Experts of a small language model: 45.4M parameters, 80 experts in each of 12 layers.
Below are experts of layer 4 (counted from 0) of a mixture-of-experts language model. Rows are named router (the router's row for the expert), gate (a neuron's input weights, with its number), up (a neuron's input weights, with its number) and show model dimensions 128-159. Each number is 500 + 50 x the weight over its row's rms, rounded and kept within 0 to 999. Numbers have three digits each.
After each expert's rows: a language model's description of what the expert responds to. This comes from a sample of Wikipedia text that the model never trained on.

# expert 27
router:482485516438560407587477485516472427508549510446478539494550458517475522460491498461599549447603
gate1:582423429484551438489520407534543555498483537562545578468527478534514402453465667531572514410514
up1:543568460501473499464612530582550447475511576430497489531591542467491529565596463520590585511541
gate2:472491464584588588458456527503562464534526457467514446541486557483536499453499463494486550598621
up2:519524518496443460552553538498553461483585524566553485492437444523533516469480538464469398461466
gate3:478507507452595500524494474558450474474551487480495488423430427511537496461461515532486546514503
up3:472437571495491497544479434564497482523483557445559488440547489526454417524463516503486525546494
gate4:535428437531585580494468523481466510459474422511388510471514435509498414489434433574536418444502
up4:549540458545497483498509472512606479529474464480529475531504550491469567527462462372450566450472
gate5:579455540509528488477461581575513446469469463493472479533524513461553520478523473539501597570518
up5:560441518471435498537586598561459470535548496415616475578482375482536534497499481487396530515480
gate6:440538530513525489391421480457558459590564542595544559526558439515498529562450473499511456534575
up6:467614501527508580644521494445537460475498492514516471437545520429581583525504566424433494545489
gate7:445576437484520478449499395494541525490484465581475572462457415569512533479579466451547457482509
up7:457442485537474422516517480494458454513547510436529422541503562490418392524503581512550480457435
gate8:397519469533490453438461579472579495470502450393559581449433512445528514518584418530483437574628
up8:502545481467567555549485470537585454391513598505516473496448380431477486548596503483545439444379
gate9:479503510559487482563516519535610455491494441516475474487490427474498489477514480518534565526504
up9:540437466513433547614514484567546569478448529437563500469513505524516401502520529594433540442456
gate10:484502500488633406498500509464463480474500514463521410518466493551533362506493441452531586565508
up10:509528462568541428483545544501526578504479477477538457519461445450473471494587495452551463472527
gate11:554496499420563467459555514488427478517584544480509510499440407476469593560423528535473456477508
up11:464524544506557445439592537508393418539450482542539547534579359478516437514581449550518463553523
gate12:491479438543440562534590524539516530481460586485478503503500535474564426616595478545493500578516
up12:593563501441554568526473515553496500408437464497576512488469530479642477475551511493453343555498
gate13:601422457494538575536476534453498421478511545452464493413488500585425493437456427611491447573552
up13:443528435589455532446500455392491465548612521508521530521526536517540482622498552462451526522554
gate14:416481517485429407553496508563527479550417439449433430562377541556479494508422458517586508524469
up14:556535456469450495455532533526440546505488511412605513503497486570449475496441528453490537561449
Description: Noun suffixes

# expert 39
router:478465437473457423449549490524537526414436460530539553529429453515517543489587503518599548488510
gate1:604522484464457532637433476564430543543448444495440447527504470587528548538522582466498465475589
up1:454551493519455503563555545560422550555477543518533459522437489436497482505576476454562560531490
gate2:467482561464426484473496566466558606522521534548490475509444540439510529602492495497466517471526
up2:516502564480361430493436449517545526575530575494604425558498544460580398536542452522489548473475
gate3:460414491594452580563532561496453534484420547500524515492452539428457563452532492535505504507502
up3:445544556475491451575478508483515500491495529491520511451542622478501483475526467479578525499507
gate4:479399475542527486473436612605538438409451350596500401491437405459489412533554545510519460550562
up4:395580522521545496491446453599501557513502536475485492425528587496387502505506542523414458571578
gate5:489517466490538485512400425520552589471401478473522542464513526518630615544452492414488501579420
up5:601456487488495506424511477505455508482414502562503493520450481467521489512547466445553607498465
gate6:597534414549566424461412590561492570445517501505512446486493462592565496523538569474580479567505
up6:520518479508462565520540494579519506482593381581538531514478510507498572489568543497551406493431
gate7:489492428445468421361571495504517537439527513427496545503551428405439512545485510517554484468477
up7:544637451460569398469475458484562469507573492556545466479497570499499539531509476520441488437480
gate8:425440532546515488457436519478571496492524504500545434480536606557603529459560415546420527454506
up8:540429442538517444499532532543458500534501524472584496443455511397596579524478530503614396488482
gate9:549489479498516423503499522487493492476504631568452489589481504465543487504456398439570532528494
up9:495406562509459420489540463528482463616448523576507549497547500486543522468503496534546532525509
gate10:515530499525466507443493497568553533541550439515516423500530509559516421426442578439551481577443
up10:511447592583454510528513560456486428474585561387474445563475438487490558548497426423353463486496
gate11:549468425477464385565455538562489545468493443529518478488551513544508468501475489573470489398573
up11:570449448465466489415569470532446597489461504468503489444593517500466475518528587518497484518513
gate12:543524421459516464522576558447547545515434500487538502482450412428475512523554521585497403497418
up12:536502608476485568496552618609375530523441488552550522483521466454542587479579456534550642560535
gate13:623466553608511503509433467526518488480519490521449496393579509494485418543518504563588411371505
up13:423477460499441615452544527452553566513548488497477464470497524411530479521442388566511470456420
gate14:506497541517559449444444456481540476452496567540435447532451534549537493512489540524486450452416
up14:516577478593428604385510489486556505482530546502622401582469452478498538466409487462553549510486
Description: Role and group nouns

# expert 5
router:543555515485492428493543464484487477419463502530564424531517427494494478548517586463472416451433
gate0:458634531527561505504484517413527373539540532454413528526480490533512547534557467533554453509473
up0:478483504465558509484540532456476397532577430551464455476589451489534472473438507548430539630534
gate1:487575541534426505364484428486544428536524487512492512432412544596492515586469442503445503583461
up1:491526510437564477528456606403571496560487557535463528466576523566500521509461459434450471536435
gate2:520485520484486499435519495513413483523473510524579411530423446500505518467499570456511456516532
up2:447548462522464478553451360463500497538611486510402459448478478483551482476448432484474515456484
gate3:536422546475472430405497569530469548475557450470576489568504552429481506501541462388562430538467
up3:469416414542356510473489548495484569545500497561551452454403517500579446492470524469453610461467
gate4:537472529513569531553473482416573583488511520498541586474505500454456489521536569518494547533530
up4:450559457468551546475511504499479518494474519557505520573516511442403420487450431496480547465574
gate5:469538511553442525461591461497485472536475509529491538477395571490584570518522548487416407545480
up5:565496627522497473573511451450536485535504399448391427382501515513507477554535472492532495495528
gate6:427571525470492512451493512425499423494518510432494508497460442472485529474531496469495421456490
up6:465493480567431533481580593477475487417484499591508511500541520432449456424479497411420512578576
gate7:519474476506426494469503453461507534495401590526500421591491507499491411456579445453539510502479
up7:450453424426398404505482528508458485534506450519538473488539531482536587440465471435490490576495
gate8:493541593522483452451480458581582457536506517500515482468359439525511477482413523412469494591511
up8:513538425512400513511474474596494400502481501519473493492506437453492534530467495551507443511488
gate9:507489437495537517521503606467503449468412521533490557509513542506558562586411529441496453543545
up9:582529449494545509624448435429449583466418460452426473526551491462481506485482518542486469438460
gate10:519497484422409449439478461496493497523405468505497477461432469504575508537545546513435356468427
up10:499509568558509424574498484515497553555507418502561473563516515477435396459372417580498522513516
gate11:387536638430518416506482543433552583512557462467573473463465506519468517402578555545551525406443
up11:471478458427484498506468563615425564456448546516477518442546397515393482615400531476556517578534
gate12:455489466492511509458454498354508407481482548517507512514507507479480515524511488489495494496527
up12:534437402509476509527487559428496565474634512536577519575509591638514504545471469514588514509539
gate13:569455361453492600517516484515453504534494459471530510536509534536438544471515358406540513481536
up13:586543479446473456541463528534494589479378509501570482506416480509406465551584563468481566454527
Description: Articles and modifiers

# expert 53
router:539432500507457437522595448526439527445500436478552543583496495521556476491488528580589435470534
gate1:466608419516527509511600510490507561494509424478495532420501391531513515399477446520539450529503
up1:524466542540469461523603606428461613465509538515506443532539518467525477424472505541497546564528
gate2:501509450446436504471528532593473512472470562527507508473546490579462547471503555457516506492593
up2:518415451508541507569515544487548496519523557533442445565477440584417474637384541575412598472553
gate3:525477492510445489549532484470415559522538483464606461444602458542515428526534601475497544584474
up3:514572501603549464411454582462458481525483583512496500496573424625459520529484622557496505559503
gate4:587528560558503526386431560540502492514531460504431556371506465523411539438444451462451562549456
up4:459487514510503511520489502501513531565446405449466561478544527542583503555509577483559566593456
gate5:392463561533423471569542534449499446567370543500547510488472593445567474507437476586424476590569
up5:484474500542438540496553474507496489483422515526484565499516569505505599535480435543558471542494
gate6:513561515444488500478457461588487535473437455577473372492465394567461594446605482488549571493530
up6:547428457552568526527601414475545443526515505491452541515519516534467570538481532496370460517403
gate7:434502551538515516511498486484493516462546481422432404512557481521504552506532438532504505603509
up7:536545482515457445440570538430514432508584470356491502478567525486490471463528427498501493415539
gate8:507462523439483477494574499473434537488462463480573500508631321534440464499482475550553500467420
up8:612457533508546436504470430560539531475465491573487620530529494528481482513526537454549566485499
gate9:519540476582481496539465467477525513492480498508542497509471600596502479476532481477525528589558
up9:536533505512487502372546517511595496528499382429521578450566533393535508447418455523547558503519
gate10:477529391537495517507450539495569586496600572416498499539506503476561503477580522513456465508515
up10:468550501543520456463457445499495499514441527600521481424561550460416478527461584375462584474482
gate11:603463482591501500490532476494491498462487467430430512511414498556496458461514514472494530456491
up11:449567504455552535639485517492459549480450533511526550476520556518466511499531453472549463522543
gate12:486545530504481546579519433473540585461449446462519550472445513475508443535478593476477505451580
up12:490507511427440554428552478554506456443473530589452541422509488529536530537525571464573483554543
gate13:489479479503433534465547464557484470496515473548509473522547522569503463413476500507567520486476
up13:588474541505527428654598464507531538517517412536537513484560521540491430441499501471492487478539
gate14:449480576520403555442494549468515478521404453562513507485588438524509476493399466505524489545609
up14:479495548527507450464508442457467421425527537449497426505523434461447587606473440425398489484487
Description: Common nouns after determiners

# expert 63
router:519572507514539584524467534423456465473426568577501549449596501447496518441527494524459500612508
gate0:566581425443559575497441453483491460517498514477529553471562503474515463556521502458418521444506
up0:518569505401539508451446479522578498433335492482442557454506525520533519487510513491513559528473
gate1:557605433574421491464523519504511438462562516503469414473511463396477589554486462472531488574542
up1:583448536530569502467493518500544498487518509581433540541569500424429361471473493561551417529509
gate2:528569504518511468540513526470516506454505510524526414510493602491363592596461512516614572473459
up2:494383525437547405603532525579507506571527470467512532442495500552425559552486521506399482440514
gate3:548455480523486586483492503465461475460453602483513442491478465424514505568519550521475466526518
up3:618543426439484480490519454537556419495466532479467485569512534488492497562514544520607499548516
gate4:530550517509582435494547424482497448480461536633518578525447423444549484602485464451583475565535
up4:500524491415513542456428507480371418519535469441522503478478496519480536556496453517540570467475
gate5:571458456457516546478432552505483555434372526480529520548531504450523491523509548554432477467468
up5:520569532526561511512505471581406494609519473477456540483464386546505578463496506627520460540543
gate6:557526462453472461522549489416478470459527546493435382463544596546549412532375498515557471527578
up6:501481480575494507534515476426560412457534596519554508520524522546495487374443569442458403567556
gate7:442514542505520533495484460475456569477483461577533480526498501526541573427561462476487515496589
up7:513510363551478398489522480556502419603565560568522497554589493516522501449506489512515516478522
gate8:428430498431490544462519508502479500488483549514503506551546508533456505470517525471438469535457
up8:560491549456479416541549378533548608557463530482553571520578512451432472498476459581430469570490
gate9:591425403490484536560505508433568535633475467433550407531528507474513586450532511535423441536544
up9:444458507577527475599506485503488549432633464463387521543419443575429534452438481444451502362515
gate10:491537517517570559486491468441440546483449600487524524517478482496449437420517498535526516558483
up10:552558530440489535519391555445455472497576485487509578557471571485512506496490477548497504563534
gate11:487505443422440498552555455483538538506483581488446486548524490422493511467432530492492627529534
up11:515502527532544473533463573574546549399508431529481420486398484478569526470484568517540450527441
gate12:450477455384483474483463448467455499489453454450558485403618548466505427638506522445462429561504
up12:497498521496523465469513462486457464398600440494452560535490486504519517529536557542546531487418
gate13:478540457481458537488532518496483437565500505490601564511540533481479565491515482511485484530622
up13:466508437576457552477439506525532542495499433526455494528446567468491554494560510497413588458456
Description: Nouns in fixed phrases

# expert 2
router:530531516446472384494511485448494580523557525465538529461466416492546518452492580537433508495529
gate0:395516405475542384465501440446480447412537549491570516408436452515576417425512514524450484392426
up0:481544471518552603492408427534568500540468546487499563491507604453500561582420483545497527522482
gate1:575488429496514484517415533443421510384531506514561556535456489516518598508541437491420535456483
up1:528545385564473496542491479511563498487540446496506475475494502582553503494539464613475512471519
gate2:509460521460417441447569429493460532413418452479558547411490529555507526507480460569444463419529
up2:473481472476534514595506515519501481569529539559517471563498490486503486497517462491524536468457
gate3:504470467520474450544520477513565561494495441504507506454473548444490514503503512472495553459518
up3:487455379512502550552560615493593443564504439461503434537462484498446444386525513597514453349546
gate4:506537502517438538433505482503506615513518517525425502528452452498536387470544535451538471518474
up4:542469486476481426456420489519432462507634423506454516493458496524471418498568481443580550488465
gate5:509553461437500495527472502456350494425488496534511505521501424538530526457515486502471592458505
up5:463549491524458556481473531497563639475478414452559497543568567534473504462569494538438503535395
gate6:532504460533533504471493539561544506589499545552501518584438584610459448509413458571481427580500
up6:542528559543484489494510566535585530408419531475484442521493483493443462464538490484437406499520
gate7:536471458489531488545408526534531546540645485440557507540553558559522574533484515435447398526574
up7:427480509488487534517543553531432520462609496548402535461504494479508545562451456474475571473579
gate8:427466550476575506539496499438509487534546479576559514539481533559479404469628536522384531531475
up8:414504453503519496464548599449472457560532539468552584527367427496478543598494550496533529529451
gate9:435396474533437449568497527452539523531510506447501491546531471491537505448490592514593588542461
up9:498468522573438511570474563446468461468593426510451461562547500577514525483534551460442462502464
gate10:525456427487536518471448519423468446572525512570460541535476543422508517574443437444456479513483
up10:566499474473388594573454492583453556404563414545535518508376363532561487429487473509480522476514
gate11:566507522522413520470460427381471557521436556461476468515501492437522433517369526565477512540554
up11:448495529570529483583604540464570532507398546523472479558430567633590502453486462593543463530519
gate12:483517498503529557417508599509560523483561564469471415488484593483468533614529489424619491501517
up12:510448447482514475563475538443534501500493477474492483547548559534495499558509469534468532452409
gate13:548464479528477527356525466559533493488536532450437416476476534435535531496445451395578479488536
up13:529487542527437577489485478515465416450457562562419496475494499452566411545498426401599623579475
Description: Nationality and proper-name heads